python train.py --num_hidden_layers=10 --n_experts=128 --normalize_top_k=false
Below are experts of layer 7 (counted from 0) of a mixture-of-experts language model. Rows are named router (the router's row for the expert), up (a neuron's input weights, with its number) and show model dimensions 0-255. Each number is 128 + 24 x the weight over its row's rms, rounded and kept within 0 to 255.
Before each expert's rows: "gets" lists some tokens that make up at least twice as much of what it gets as of all text. This comes from a sample of Wikipedia text that the model never trained on. Tokens count by the router's weight.

# expert 83
gets: "at ", "in ", "of ", "to ", "from ", " "
router [125  77 129 121 114 127  90 167 105 100 111 110 142 148  93 107 157 118 121 102 105 162 150 119 143 143 113 105 101 121 169 135  95 159 134 100 137 111 113 145 120 119 139 124 115 128 124 121 106 115 119 113 151 116 108 116 151 111 133 112 161  97 154 130 136  97 144  92 118 125 131 108 152 156 129 152 156 143 122 132 126 152 153 182 121 117 140 157  99  90 130 112  95 128 130 130 154 103 136  95 131 139 101 164 158 110 129 142 107 179  91 124  95 129 147 175  88 139  78 159 128 131 156 106 105 141 118 110 155  77 109 155 113 150 158 111  80 108  86 108 108 151 143 109 118 119 194 116 114 118 125 166 145 170 134 119 114 162 112 137 104 178  86 105 146 108 151 116 142 134 171 122 101 145 155 121 105 118 160 144 129 109 118 146 150 155 132 151 125 168 121 138 123 153 112 127  85 140 119 116 144 102 130 101  94 124 144 165 114 124  83 125 115 132 126  69 157 139 143 128 161 144 169 152 114 126 118 138 148 150 154 133 183 154 166 125  97 163 110 131 126 107 134 165 160  69 121 182  99 113 164 162 106  95 143 110]
up0 [102 156  83  99 118  87 107 124 124  84 141 123 124 159 124 133 113 143 120 113 104  92 123 106 159 105 133 116 138 147 138 139 130 155  91 144 128 106  76 119 130 151 149 135 128 125 129 108 152 135 113 113 123 127 148 154 143 137 159 102 106 104 132 152 125 120 146 145 101 150 143 128 101 120 123 136  97 166 137  98 133 156 134 132 101 105  96 108 118 148 140 111 122 126  77 111 109 124 153 112 116 112 146 154 142 121 162 106 128 179 112 145 140  90  84 152 131 130 118 106 128 145 141  97  95  99 172 135 150 103 113 105  97 150 177  88 131 120 143 139 162 130  85 107 140 122 181 168 105 130 126 136 130 142 181 146 108 150 144  84 135 184 186  94 113 116  87 131 105 177 123 101 138 152 159 150 126  98 126 142 103 101 122 122 149 135  85 111 143 120 131 118 111 112 110 114 162 165 105 197 117  79 128 113 151 126 116 163 151 103  94 121 122 129 171 118 131 128 102 128 163 143 148 126  98 147 102 165  93 100 145 127 144 153  97 112 128  89 148 161  73 159 136 130 121  93 144 158 158 118 121  79 134 112 167  94]
up1 [103 103 112 107 131 133 104 162 108 116 162  97 167 105 123 130 110 118 144 124  97 154 139  95 122 162 105 148 101  67 160 160 129  95 129 113 173 106 128 169 169 123 131 101  81 110 131 153 127 109 129  84 145 105 115 117 116 130 161 104 142 149 160 108  95 125  90 133 133 144 128 165 115 123 137  83 123 135 107 147 157  96  84 163 122 182 131 166 109 150 125 163 125  94 153 122 119 116 130 127 190 110 142  97 133 125 137 103 122 109 131 124 104 156 110  84 122 113 138 116 139 153 140 129 130 126 163  89 173 128 134 107 167 138 145 158 173 139 124 160 156 114 126 102 196 109 130 134  91 182 106 147  89 114 159 144 128  96 134 183 138 134 104 109 125 100 138  98 111  80 145 129 136  78  82 134 160 133  97 132 104 131 118 166 136 130  91 126 120 129 131 133 130 138  81 129 103 102 127  94 123 134 130 150 105 115 130 125 114 151 125 121  90 149 130  72 167 115 153 137 131  86 134 103 156 133 147 143 123 147  64 150 119 116 126 124 137 111 106 115 158 135  99 108 138 118  96 145 152 148 123 128 142 118 124 157]
up2 [154 148 146 120 146  86 167  97 146 130  97 113 129  95 115 125 143 103 159 155 144 113 123 144 144 147 129 136 154 129 101 169  88 167 115 111 114 103 143 112 123 142  73 128 124 136  99 175 131 166 109 114 144 120  78 144 151 202 130 131 126 140 160 139 152 104 161 115 138  98 118 113 118 117 131 120 132  93 120  82 124 134 133 131 127 152 147 126 142 142 152  91 149 130 144 126 176 133  83 108 151 165 164 111 131 140 121 146 146  85 144 125 142 111 105 128  74 132 138 113 117  81 132 126 131 149 116 149  93 134 111 135 152 112 158 110 141  95 106 122 113 167 113 136  95  89 151 132 104 107 141 149  82  97 124 131 159  83 127 115 192 152 134 165 125  78 134 114 153 124 145 167 118 113 127 146 147 152 137 144 147 182 135 123 137 132 155 117 121 138 107 115 141 114  78 100 115 112 118  74 109 163 122 125  97 117 147 171 138 123 143 117 118 154 154  67 181  87  86 136 171 151  98 124 166 108 126 108 144 119 126 130 160 121 130 132 148 148 140 118 101 144 120 124 101 141 122 130 165 171 136 163 107 135  99 164]
up3 [109  81 129 117 103 142  97 133 153 115 115 162  85 113 111 129 140 116 112 136 133 131 119 110 172 151 130 167 198 138 134 108  95  97  86  58 154 102 158 106 152 134 112 120 107 171 125 140 130 115 118 143  98 121 158 145 133 137  99 142 119 165 152  95  89 166 130 124 152 139 150 123 132 135 132 115 143 112 122 113 147  89 145 134 100 149 136  90 126 168 105 122  94  99 142 158 117 130 127 127 173 129 123 122 136 134 101  86 132 110 112 111 155 158  79 102 158 110 116  85  75 125  94 154 132 125 163 139 143 131 130 113 107 128 131 134 101 161 156 138  95  84 116 111 154 118 138 147 106 161 174 113  88 143 130 145 139 129 108 108 106 138  96 151  64  88 126  73 121 166 117 133 123  96 113 136 102 127 137 151 140 106 134 143 123 110 145  81 127 111 160 116 146 101 127 122 159 137 125 103 154 139  91 169 129 130 138 117 155 158 135 129 120  73 113 142 116 113 109 126 118 153 142 109 157  94 119 170 134  87  48 132 122 125 131 131 104 120 152 129 111  97 127 108 134 135 106 140 117 162 170 160 164 110 147 123]
up4 [116 121 132  94 166 120 107 158  98 149 161 124 126 153 146 137 121 113 151 140 169 132 118 157 128  94 144 115 138 104 138 128 101 106 114 155 126 149 152 123 112 108  91 147 113  92 110 144 115 115 144 122  86 139 145 159 108  75 173 112  93 122 147 166 129 167 131 136 160 155 115 126 127 142 144  89 116 180 134 126 144 137 141 101 150 109 142  91 114 129 134 103  88 140  97 152 137 140 134 134 108 105 134  74  80 124 111  99 146 127 173 117 119 121 137 169  76 105 134 159 114 102 137 138 166 137 130 153 101 118 154 165 130 158 141 144  75 141 125 108 122 105 110 120 130 120 116 139 152 130 124 161 117 128  79 143 125 123  79 132 117 111 125 137 158 123 116 106 141 137 145 143 127 152 121 119 167 143 117  99 154 123  90 139 149 133 127 117 136 158 184 112 106  96 101 121 149 115 131 127 172  90 110 128 147  95 145  81 116 140 134 163  87 102 107 150 106 121 141 151 118 154 105  71 152 118  69 100 152 132 120 112 104 141 177 105 108 153 155 171  93 105 127 156  99 159  96 194 180 118 147 109 114 149 122 104]
up5 [146 157 113  98 161 172 103 140 103 165 134 104 167 131 135 125 126 108  98 126 144 119 109 128 146 107 160 111 140 122 146 108 116 113 158  94 122 153 133 145 125 150 109 127 159  69 122 137 130 146 104 117 118  94  92 156 126 165  93 137 118 114 165 130 151 139 149 113 139 120 119 165 131 111 152 118 132 139  95 152  94 115 101 143  88  99 148 183 140 117 167 130  73 165 134 142 153 130 160 101 140 165 153 131 102 132 124 102 137 121 103 118  99  86 124 107  93 180 113 115  85 161 142 108 135 121 161 126 131 157  90 116 173 128 179 131 117 119 163 119 169 114 140 112 124 138 127 123 139  89 154 121 130 135 150 129 162 152 164 137 151  95 101 111 119 119 138  89 103 109 104 109 136 124 151 142 137 105 148 150  92  88 164 131 140 162 114 118 129 122 145  89 160 128 150 124 166 125 113 127 169 136 149 109 126 106 137 141 156  96 103 126 113 141 131 130 118 122 121  73 146  94 171 106 128 135  89 145 121 189 121 123 150 175 130 110 104 158 160 123 164 122 123  80 128 134 159 142 147 207 102 154 128 108 157 108]
up6 [130  98 143 112 161 109 130 147 101 150 171 140  95 123 120  68 106 118 146 147 107 178 101 135  90 125 119 118 146 117 106  78 125 167  68 120 129 165 159 166 132 109 137 122  72 160 151 140 102 150 150  84 124 175 150 152 128 141 139 135 105 134  98 104 101 109  84  96 142 118  92 132 100 129 166 131  78 156  96 143 163 127 114 157  75 145 143 132 147  87 157 130 149 133 159 115 103 111 180 103 117 132 130 106 120 160 135 149 116 165  87 127 127 104  99 137 144 115 147 136 119 122 100 106 147  80 144 117 132 126 155 186 133  78 134 130 106  89 122 106 166 145  98 128 130 126 101 124 110 143 107 115 138 140 121 149 144 114 119 105 132 129 140 105 161 124  72 127 139  84  82  96 130 104 119  96  92 145 124 123 134  86 127 141 132 142 110 154 102 163 139 133 133 135 111 138 127 121 152 111 133 111 114 150 122 182  96 139 137 136 130 134 103 143 117 104 162 142 118 100 127 134 118 153 124 126 163 141  99 140 125 164 148 162  90 128 110 125 177 104 156 143 108 140 131 170 130 105 117 116 150 164 148 118 171 107]
up7 [126 102 166 146 155 161 127 160 145 143 127 110 127 126 120 117 154 119 142 136 129 135 126 125 127 119 149 119 105  93 147 136 152 137 129 154 159 116 129 101 104 113 156 115 173 130 136 166 141 109 107 119 152 109  85 135 103 152 136 158 130 120 136 130 168 133 125 103 158 135 168 162 139 118  73 107 131  63 133 168 196 150  94 130 118 161 119  92 117 116 125 130  89 122 131 117 138 141 157 154 150 156 162  95 145 126 126  55 166 158 120 163 160 132 141 151  90 151 141 128 154 124  93 122 107 165 146 119 122 151 135 121 129 133 134  84 131 168 148 135  95 132 149 106 125 176 120 138 119 132 155 139 128 147 142 145 172 140 111 127 133 119  65 121 105 162 113  72 156 151  99 130 141 108 141 140 170 149 124 155 154 139 110 154 133 137  77 121 118 114 149 139 140 147  89 112 128 113 156 160  89 127 172 142 119 157 116 122 133  74 165 140 100 105 148 104 120 151 105 127 121 165 124 134 130  74 130 150 115 139 107  89 160 137 168 110 124 119 124  92 157 101 142 118 104 152 136  74 102 148 108 127 101 162 120 171]

# expert 86
gets: "| ", ", ", "; ", ") ", "% ", "), "
router [ 99 121 131 103 118 108 109 160 132  86 108 171 143 159 121 147 166  99 164 115 148 143  99 113 137 197 115 105 116 105 160 108 128  88 146 117 127 164 128 151 130 114 133 165  98 137 202 121 117 142 164 139  68 133 105 124 116 106  99 172 103 100 127 113 150 124 155  81 117 131 164 140 113 104 129 145 119 149 134 133 110 153 123 105 132 128 110 118 117 151 143 147 141 106 147 119 148 100 126 116 123 139 135 149 145 139 117 113 118  73 104  88 150 157 105 150 155 143 146 152 146 144 157 178 123 102 109 132 130 110 111  98 139 138 141 127 106 133 101 118 107 150 125 128 133 101 144 133 137 125 103 140 109  93 128  97 116 143  81  97  96 119 156 156 154 139 151 161 152 131  74 124 145 138 128 114 146 118 154 109 107 142 139 146 142 175 139  86 131 138 136  95 116 134 163 126 117  85 130 103 101 163 160 110 147 146 136 114 118 128  61  89 104 125 110 119 108 132 150 137 139 158 125 112 163 110 154  92 181 146 127 133 139 158 115 108 101 144 102 176 144 160 115 109 145  87 116 215  99  97 103 135 138 131 143 149]
up0 [120 131 118 101  95 144  92 118  92 104  92  93 137 132 152 107 108 123 106  92 135  97 139  98 145 113 103 118  97 155 102 105 103 114  99 128 132 115 128 130 138 132 128 130 141 169 135 106 100 123 119 112 115 105 114 175 141 159 126  81  64 110 161 137 158 149 131 127 125 146  97  72 139  95 158 131  96 147 130 170 146 146 131 187 111 114 108 141 124 150 121 146 174 189 144 151 125 113 127 159 144 148 150 119 135  86 135 114 124 130 168 150 151 127 128 142 122 128  78 130 115 127 106 176 136 133 155 126 166 169 135 121 119 124 118 102 126 111 162 136 117 101 130 126 107 121 140 149 123 117 142 136 142 141 111 111 171 130  82 153 101 192 130 172 112 122 127 119 118 118 145  95 123 170 136  80 110 129 145 134 109  99  87 121 153 126  96 131  83 128  75 138  88 118 155 140 168 144 138 152 143  80 125  99 134 102 169 163 112 170 170  99 174 132 157 149 160 122 109 140 115 158 125 126 104 143  95 124 130 125 133 126 110 143  81  98 118 133 125 128  88 151 128 112 147 114 118 127 151 140 114 119 190 104 162 103]
up1 [151 131 134 149  70 151 127 128 137 139 145 112 132  93 119 148 129 144 137 150 118 153 117 128 145 104 102 107  94 113 184 157  83 110 104 118 129 162 111 121 107 131  86 109 150 167 134 152 113 133 122 146 104 130 116 130 125 123 182 132  81 129 122 110 117 134 102 135 104 165 143 164 109 158 109 104  89 136 106 117  86  75  81 149  91 133 104 171 122 160 148 143 142 130 138 117 185 143 141 110 138 108 130 133 187 127 145 136 145 133 131 153 107 147 134 128 145 117 155  97 134 181 157 122 104 153 142 154 142 106  97  98 109  78 134 107 105 108 125 109 132 173 165 104 153 176 154 135 105 158 153 130  86 112 130 117 133 115 127 140 164 116  87 137 118 137 146 151 125 110 136 101 127 116 135 134 131 104 143 113 118 149 171 139 137  80 138 125  85 129 105 119 126 166 119 134 131 148  78 136 125 152 135 132 123 123  83 122 113 103 121 120 106  64 129 145  75  93 105 136 105  94 184  81 112 125 134 135 127 125 104 106 163 147  97 141 143 146 109 172 125 148 121 114 141 174 144  78 143 152 131 104 161 122 106 155]
up2 [165 144 107 123  99 130 144 181 125 144 131 130 122 146 126 139 129 155 142 164 196  84 146 143 134 122 100 126 129 159 134 142 122 125 129 109 156  96 130 129 150 123 103 171 102 142 151 112  67 117 123 143 171 121 142 127 140 178 164  90 128 159 156 117 136 116 180 161 139  99 120 117 134 120 126 120 135 139 162 141 153 148 131 143 143 121 114 127 115 147 200 117 137 145 110 104 168  91 123 114 173 146 164 140 136  90 146 172 138 172 111 137 162 102 111 113 110 183 102 111 154 141 144 138 111 178  91 113 112 115 117  94 126 110 126 130 120 129 142 102 124 149 138 167 127 113 115 128 105  92 141 155 106  80 117  99 129 107 137 133 139 128 135 154 124 119  88 175 129  87 108 117 140 132 102 116 135 156  89 101 138  99 126 151 128 119  98 116 136  85 136 127 137  90 143 130 140  95 139 125 141 175  93 100  98 120 205 155 106 133 135 148 145 131 119 133 142  74 100 135 151 130 103 129 112 145 108  92 119  88 151 137 105 119 131 113 116 107 125 178 112 112 136 156 140 105 101  90 106 156 117 157 138 164 132 178]
up3 [163 154 101 163 166  96 134 117 103 110 136 130 118 108  93 123 104  96  99 122 165 144 134 151 102 186 136 104 107  97 136 161 109 155 130 134 130 117 173 106 125 159  80  84 146 108 179 147 129 116 103 117 173 150 143 119 100 126 120 174 133 119 115 156  96 142 123 133 134  72 124 152 167 182 132  76 137 133 137 133 136 138  97 163 153  94 122 107 134 168 125 140  96 156 104 101 114 116  96 142 132 134 135 127 141 175  97 111 147  89  82 128 126 122 135 112 104 137 193 104 132  71 134 141 115 117 106 172 137 114 137  72 102 138 142 124 161 138 131 132 130 134 141  83 127  86 147 175 106 122 142 115 143 152  92  96 121 152 139 133 137 156  70  87 123 137 113  97 176 135 140 127 175  93 148 161 142 133 103 100 124 149 125 110 159 108 127 121 120 123 161 119 123 144 100 118 131 122 155 140 159 145 130 148 106 155 108 150 144 126 141 111 123 132 150 112 156 156  92  96 104 140 110 128 118 105 138 143 130 182 125 140 117 148 106 125 139 126 150 109 152 138 138 150 108 177 132 158 162 138 101 150 131 138 136 116]
up4 [147 160 112 130 181 135 159 163 124 108 119 128 157 127 113 140  99 137 185 175 150  70 104 136 148 122 133 157 149 112 115 126 121 150 116 130 131 150 116 105 104 143 172 185 131  84 123 168 143 122 152 151 139 115  64 158 127 157 124 131 149 120 161 151 114 155 121 131 142 185 121 161 138 107 183  65 159 169 106 158 125 135 107 133  95 165 184 124 116 105 128 122 123 133 119 152 145 192 116 126 116 121 120 109 116 139 160 124 121 146 116 111  97 170 187 138 169 162 140 156  98 154  97 133 145 123 133 110 112  98 111 133 119 127 124 121 157  96 123 111 124 133 122 116 100 166 110 147 132 161 113 140 145 118  81 163 113  90 166 120 110 120 157 140 167 138  89 107 133 132 170 111 135  97 107 131 148 141 173 113  59 108  96 129 120  99 115 129 124 136 144 166 117 156 145 155 128 129 140 130 107  91 118 149 132 147 128 122 167 128 109 126 119 113  73 125 133 125 153 120 135 133 135 113 146 149 113  75 138 150 133 116 137 134 117 103 110 138 149 122 124 119 121 154 152  93 125 154 117  86 128 120 126 158 143 102]
up5 [109 176 105  84 115 147 134  97 147  97  92 132 151 129  92 124 147 116 104 128 139 104 140 134 168 123 106 116 164 152 129  80 131  95 129 129 156 146 138 132 102 112  95 151 140 117 144 126 148 137  91 155 101 121 110  80 121 117 148 133 118  96 118 108 104 119 142  85 126 104 143 141 111 127 119 117 116 108 133 174  70  90 111 129 108 147 117 109 184 147 140 125 115 134 144 166 140 144 138 179 148 145 112 117 104 113 181  91 122 114 143 112 123 147 140 116 139 124 167 102 138 129 160  85 137  94 123  67 131 148 151  98 139 123 136 104 101 105 156 110 124 113 141 152 184 144 151 120 133 133 155 154 133 111 124 116 122 140 142 112 116  76 128 129 121 139 186 119 108 210 139 145 119 131 143 132 115 116 124 128 113 119 161 107 140 130 108  98 109 118 141 105 162 124 126 141 129  95 149  72 142 143 139 140 121 135  68 144 119 122  95 160 116  91 118 141 114 178 108 168 116 121 169 122 122 114 139 105  83  92 128 137  93 195 136 113 123 147 152 153 126 118 108 143 107 187 117 100  97 142  95 154 115 107 103 133]
up6 [112 139 152  65 143 129 103 133 112 134 137 132 117 135 106 140 129 113 132 132 146 138 119 109 115 139 101 130 132 114 124 134 125 145 139 161 105 143 163 146 149 152 143  93 140  99 111  91 134  92 166  84 182 125 134 126 145 141 121 137 165 147  69 133 128 144 115 186 177 129 160 137 141 130 146 102 130 160 130 111 165 115 136 109  90 146 123 104 167 153 117 153 134 128 101 126 117 119 112 118 144 111 145 143 125 133 129 169 120 143 104 142 113 129  95 129 102 109 153 108  99 115 173 115 128  97 130 141 150 126  95 153 140 142 109 102 131 130 135  97 109 116 130 144 115 107 132 121 102 148 162  93 149 134 168 136 168 101 119 146 124  90 133 152 114 108 127 122 165 116 137 165 157 145 159 168 133 138 132 179 159 121 141 104  99 178 121 126 118 131  78 113 131  93 121 146 101  97 146 155 126 133  84 126 151 125 140  92 119 121  88 159 152  84 136 199 109  75 143 142 125 151  83 120 140 147 142 182 136 126 125 139  79 156 104 102 139 113 130 184 109 143 131  73 122 121 118 134 168 150 176 181 167 150 170 111]
up7 [125 117 134 126  87 141 125 141 136 125 138 146 130 129  99  83 123 104  83 179  91 167 169 122 146 102 120 129 126 111 125 152 132 115 160 152 121 120 127 105 125 140  98 128 169 141 113 130 128 137 124 150 185  82 163  99 174  98 139 126 100 118 112 190 102 121 102 123 145 130 129 172 129  86 105 118 111 102 126 142  99 136 144 112 134 166 129  89 150 122 148  91 105 132 138 136 155 101 154 135 105 105 142  89 119 123 128 130 143 114  60 154 144 147 119 126 132 136 135 132 102 183  82 121 142 122 143 100 103  98  98 129 161 148 132 111 133 153 116 116 115 137 111  59 134 140 112 117 154 120 111  96 110 130 118 152 123 140  71  99 109 142 100 125 101 125 106 122 145  84  91 127 151 115 121  99  93 125 116 112 134 152 155 112 151 117  88 138 111 132 123 140 113 152 153 121 118 104  96 129 108 158 157 118 148 101 155 137 117 118 151 109 129 162 125 155 111 199  94  94 123 119 128 170  99 128 115 162 124 169 147 112 116 114 167 126 101 155 170 135 133 150 142  39  93 116 132 136 127 121 154  84 126 151 138 123]

# expert 110
gets: "im", ",", "e", "6", "Im", "7"
router [111 125 156 137 140 131 199 147 162 107 120 122 100 116 112 159 147 132 141 129  93 134 140  91 145 100  85 164 146 118 144 102 140 138 182  98 109 131 128 147 136 109 119 153  97 135 146 150 116  76 137 129 143 105 155 137 158 143 143  90 136 138 101 150 104 130 113 141 127 115 161 110 124 122 120 111 159 127 138 121 141 136 184 155 134 182 107 146 104 138 135 149 132 144  70 160 157 142 123 149 133 144 136  96 136  88 157 132 136 115  85 128 124 145 119 117  83  96 163 144 168 126 142 124 142 106 152 150 105 115 136 150 135 129 152 127 110 104 150  83 127 119 137 112 130 125 154 111 127 133 165 147  76 155 161 129 127 128  98 145  78  83 157  98 140 136 114 161 145 133 116 109 148 140 112 124 155 115  58 102 114 151 148 101 153 166 147 143 122 134 106 114 138  94 143 147  68 113  89 111 145 106  95 119  89  97 154 153 116 111 136 100 160 114  88  94 144  93 128 118 113 123 109 110 117 174 122 174 126 130 142 142 142 123 132  99  58 153 127  99 149 154 104 163 123 107 138  94 143 109 128 121 153 172 118  89]
up0 [ 80  86 121 109 130 137 135 108 102 111 121  96 179 110 121 164 153 159 119 155 155 136 127  89 137 107 102  95 153 134 106 121 117 122 133 118  94  71 166 118 168 122 164 134 114 164  99 126 154 124 112 154 113 133 156 136 129 103 109 143 119 149 152 141 132 120 138 154 105 125 109 131 151 136 142 152 107 112 147 122 137 155 111 186 126 134 137  91 139  98  89  88 119 123  97 129  84 173 156 141 136 152 174 137 126 111  99 101 119 120  63 124 107 115 124 134 122 108  86 140 150 131 161 153 110 134 123  97 138  91 110 136 110 128 130 117 109 139 161 115  87  92  86 135 146 100 173 130 110 140 118 153 118 105 107 131  86 153 117 103 153 150 199 109 133 146 149 128 135 135 124 131 121 122 166 146 140 141 123 133 132 112 142 174  93  98 129 121 140 108 119  88 111  87  91 149 184 125 113 108 167 117 160  91 148 136 114  98 166 137 120 149 138 126 137 123 149 138 108 100 166 112 149 124  96 119 140 161 142 110  97  87 117 161 169 106 100 140 155  62 134 128 162 145 137 152 141 164 141 127  81 103 113 107 138 134]
up1 [110 139 149 138  94 118 147 154 132 138 167 110 114 131 139 129  94 107 103 140  90 129  74 146 139 140 172 103 105 150 145 116  97 150 132 153  95 139 144 111 186 118  99 142 129 118 115 132  97 126 141 104 132 142 102  94 189 132 153 125  87 149 146 128 123 168 128 107 147 161 120 135 133 102 141  97 157 125 133 131 176 115  91 133 115 110 126 166 145 133 136 120 152 154 142 100 118 131 109  95 143 131 153 120 124 165 127 155 146  93 174 149 103 136 103 125 114 141 161 116 142 113 108 150 147 130 113 127 155 144 160  81 126 140 117 169 132 150 104 108 163 126 124 104 137 171 107 114 135 127 123 118  80  97 156 149 111 145 101 141  87 122 127 124 148 114 106 128 112 112 127 121  97 100 116 157 170 153 113 151 116 144 201  71 126 144  98 183 111 161 157 185 125 142 128 119 141 139 103  86 159 134 158 146 128  93 138  92 108 127 155 146 108 155 150 128 124 136 119 146 137  88 104 105 101 137 146 117 123 162 139 107 158  90 161 163 101 146 116 157 129 127 137 129 101 130  43 152 162 112  88 146 111 111 102 132]
up2 [135 154 112 134 109 132 149 179 116 139 152 125 122 160 159  85 158 129 147 157 129 179 139 109 115 121 113 143  95 122 136  97 119 179  92 132 133 160 130  99 125 160 109 125 135 150 141 158 130 147 108 174 176 112 124 135  88 158 139 148 117 165 129 153 164 145 102 161 147 121 138 167 137 127 102  93 143 126 113 131 142 139 104 149 115 150 102 145 113 147 166 115 113 125 135 121 126 135 145  88 151 125 119 126  85 128  95 132 136 167 100 112 188 121 110 152 116 153 118 132 173 118 151 143  97 172 141 169  96 131 108 128  96 114 167  82 103 126 156 121 133 166 104  69 108 129 100  81 103 134 122 132  94 110 111  90 108 176 158 150  94 133 149 136 102  66 118 126 146 137 128 119 128 138 146 152 183 129 163 143 141 115 140 152 165 132 140 116 119 136 113 155 131 108 111 130 109 122  89  91 137  79 140 115 113 114 158 112 131 135 125 120 139 118 153 123 134  82 107  98 139 111 104 108 170 116 133 140 137 122 125 142 123 123 152  97 116 112 186 111 130 108 148  93  91 127 114  62 128 149 153 142 185 111 107 139]
up3 [111 123 114 117 114 172 151 134 129 165 128 130 153 106 114 161 101 110 137 107 104  87 135 142 118 189 150 133 119  80 163 121 113  82 114 111 147 120 121 109 161 119 107 103 155 126 179 159 119 109 152 162  96 127 110 180 124 148 126  82  86 167 108 111 115 145 135 133 117 135 113 134 161 122 140  92 160 130 102 138  83 115 155 141 138 120 125 128  97 128 140  99  76 131 109 158  88 107 107 122 134 162 109 132 150 152 112 153 148 113 108 193 126 115 135 119 100 107 129 119 154 125 102 142 112 134 163 178 148 119 131 142 106 146 122 152 140 125 162 115 145 120 139 116 153 135 174 148 126 126 153 127 169 113 101 118 105 144 157 139 142 150 120 122 113 165 124 144 112  89 107 181  84 109 135 117 155  94 125 131 148 139 161 104  95 107 118 141 125 115 150 145 155 119  95 154 111 167  81 127 164 126  67 131 160 132 140 162 115 129 135 117 141 111 133 152 108  72 151 147 111 102 151 100 121 111 167 144 130 152 109 122  99 147  98 104 149 123 151 117  84 142  84 122  95 132 108 142 117 123 153 152 192 100 157 158]
up4 [117 135 135 106 151 165 125 198 116 126 170 111 125 174  95 116 157 150 158 135 171 119 106  90 133 110 138 183 139 112 152 145 110 125 134 111 106 137 161 121  95 145 154 138 138 142 146 157 155 125 120 146 145 154 117 168 146 110 141 100 109 174 107 116  86 140 110 144 137 130 114 126 119 126 156 102 117 160 151 142 110  95  86 151 116 134 139 125 133 167 103 115 142 130 123 136 120 139 102 118 119 132 132  66 110 132 102 146 134  94 138 148 141 111 174 171  94 160 141 103  96 153 141 162 140 121 122 108 165  82 136 131 130  98 146 180 124  99 124 162 100 131 197 120 124 134 153 110 133 110 126 142 140 130 136  90  90 122 147 105 132 142 141 161 169 118  91 150 112 113 101  57 125 126 164 132 141 150 137 139 117  85 122 149 103 111 137 136 174 115 141 132 152 154 103 167 105  91 135 139 161 141 145 120 151 121 110 105 146 137 126 109 102 134  88 141 118 128 123 119 139 137 177  99 185 113 100  62 135  99 143 102 116 126 116 157  95 138 145  88 152 145 143 112 153 111  93 131 132 159 168 148 137 145 134 126]
up5 [150 119 105 107 142 105 126 115 135 158 158 130 111 155 153 134 114 167 122 170 111 104 125 104 136  71 168 189 182 128 139 115 163 104 140 127 146 121 135 131 132 142 145  89 124 129 180  96  86 116 170 132  58 106  88 102 145 144 126 109 103 140 143 100 165 147 164 148 140  99 151 149 121  92 135 150 113  86 144 163 126 106 109 136 111 106 122 128 165 127 117 147  94  99 157 128 139 140 128 122 108 168  92 107 110 115 120 117 129 153  97 120 150 116 117 105 148 161 122 104 148 100  89 104 111 102 139 148  97 130 178 148 119  98 119 132 118  98 141 138 150 136 114 144 149  93 132 115 123 113 140 138 147 152 130 118 114 110  96 122 185 110 118 116 116 191 162  94 102 137  93 122 188 153 115 146 143 182 145 124 131 131 121 112 156 131 116 105 154 143 146  98 127 125 142 117  95 137 110 155 122 131 133 128 112  91 154 121 145 115 114 147  98  92 128 154 116 137 131 111 160 139 125 151 139 144 118 104 120 144 108  88 106 109  92 136 138  65  92 107 109  93 125 112 120 143 122 162 145 134  48 155 121 115 110 106]
up6 [125 115 131 120 139 127 109 121 107 119  88 173 161 108 100 110 122  90 188 129 117 135 119 137 124 163 116 129 139 113  96 129 127  85 120 118 166 112 127  91 165 122 105 131 134 142  86 150 124 123 128  82 150 146 158 108  94 138 107 143  98 157 105 142 160 100  99 117 133 103 106 131 133  98 128 107  94 149  99 136  73 129 112 157 136 168 111  84 144 151 158 115 122 118 156 138 126 123 137 147 138 106  99 127 135 111 100 163 154 159 168  78 118  91  62 105 120 110 158 151 153 124 106 179 115 120 139 173 160 175 138 153 158 112 168 101  88 161 123  95  82 109  98 138  92 133 100 170 148 166 111 143 160 132 127 145 152 120 105 154 170 157  96 123  95 127 110  86 127 112 135 126 160 140 105 116 117 178 130 122 129 187 177 134 100 132 123 134  73 142 138 131  77 126 112 135 133 121  70 117 144 138 115 162 140 154 107 153 117 128 111 160 110 136 124 127 152 111 111 106 117 135 120 141 119 131 102 158 118 148 165 131 129 120  77 112 120 130 140 144 115 102 129 125 153 138 128 155 114 138 137 137 122 138 156 103]
up7 [ 90 150 128 143 121 131 146 121 126 128 136 128  89 119 145 107 138 113 116 150 109 149 101 144 116  91 142 132 142 104  75 109 115 126 149 136 153 151 135 155 115 114 127 121 168 114 100 134 141 147  96 122 126 158 117 128 176 144 152 183 101 164 111 138  91 101 119 134 112 165 101 127 139 107  66 109 133 167  93 127 155 144 149 123 104 156 138 151 112 101 134 155 139 156 132  88 161 140 141 154 112 168 148 113 121 158 126 125 138 142 102 129 142 138 125 121 107 123 150  76 122 143  98 109 125 134 142  90 114 133 114 173 192 146 130 137 125 123 142  80 113 133 161  73 117 152 151 122  89 134 171 159 138 119 157 161 113 141 122 150 162 140  90 140 131 120  92 123 123 100 154  88 120 152  84  97 128 155 102 119 132 109 120 107 141 133 117 114 113 150 131  95 111 155 173 109 121 127  87 103 108 153 116 118 165 101 130 139 113 159 134 145  95 125 103 139 125 132  72 121  57 147 121 171 116 111 193 101 101 119 149 136 132 139 148 120 111 195 105 120 169 119 147  90 129 155 116 142 127 141 111 161  81 166 133 141]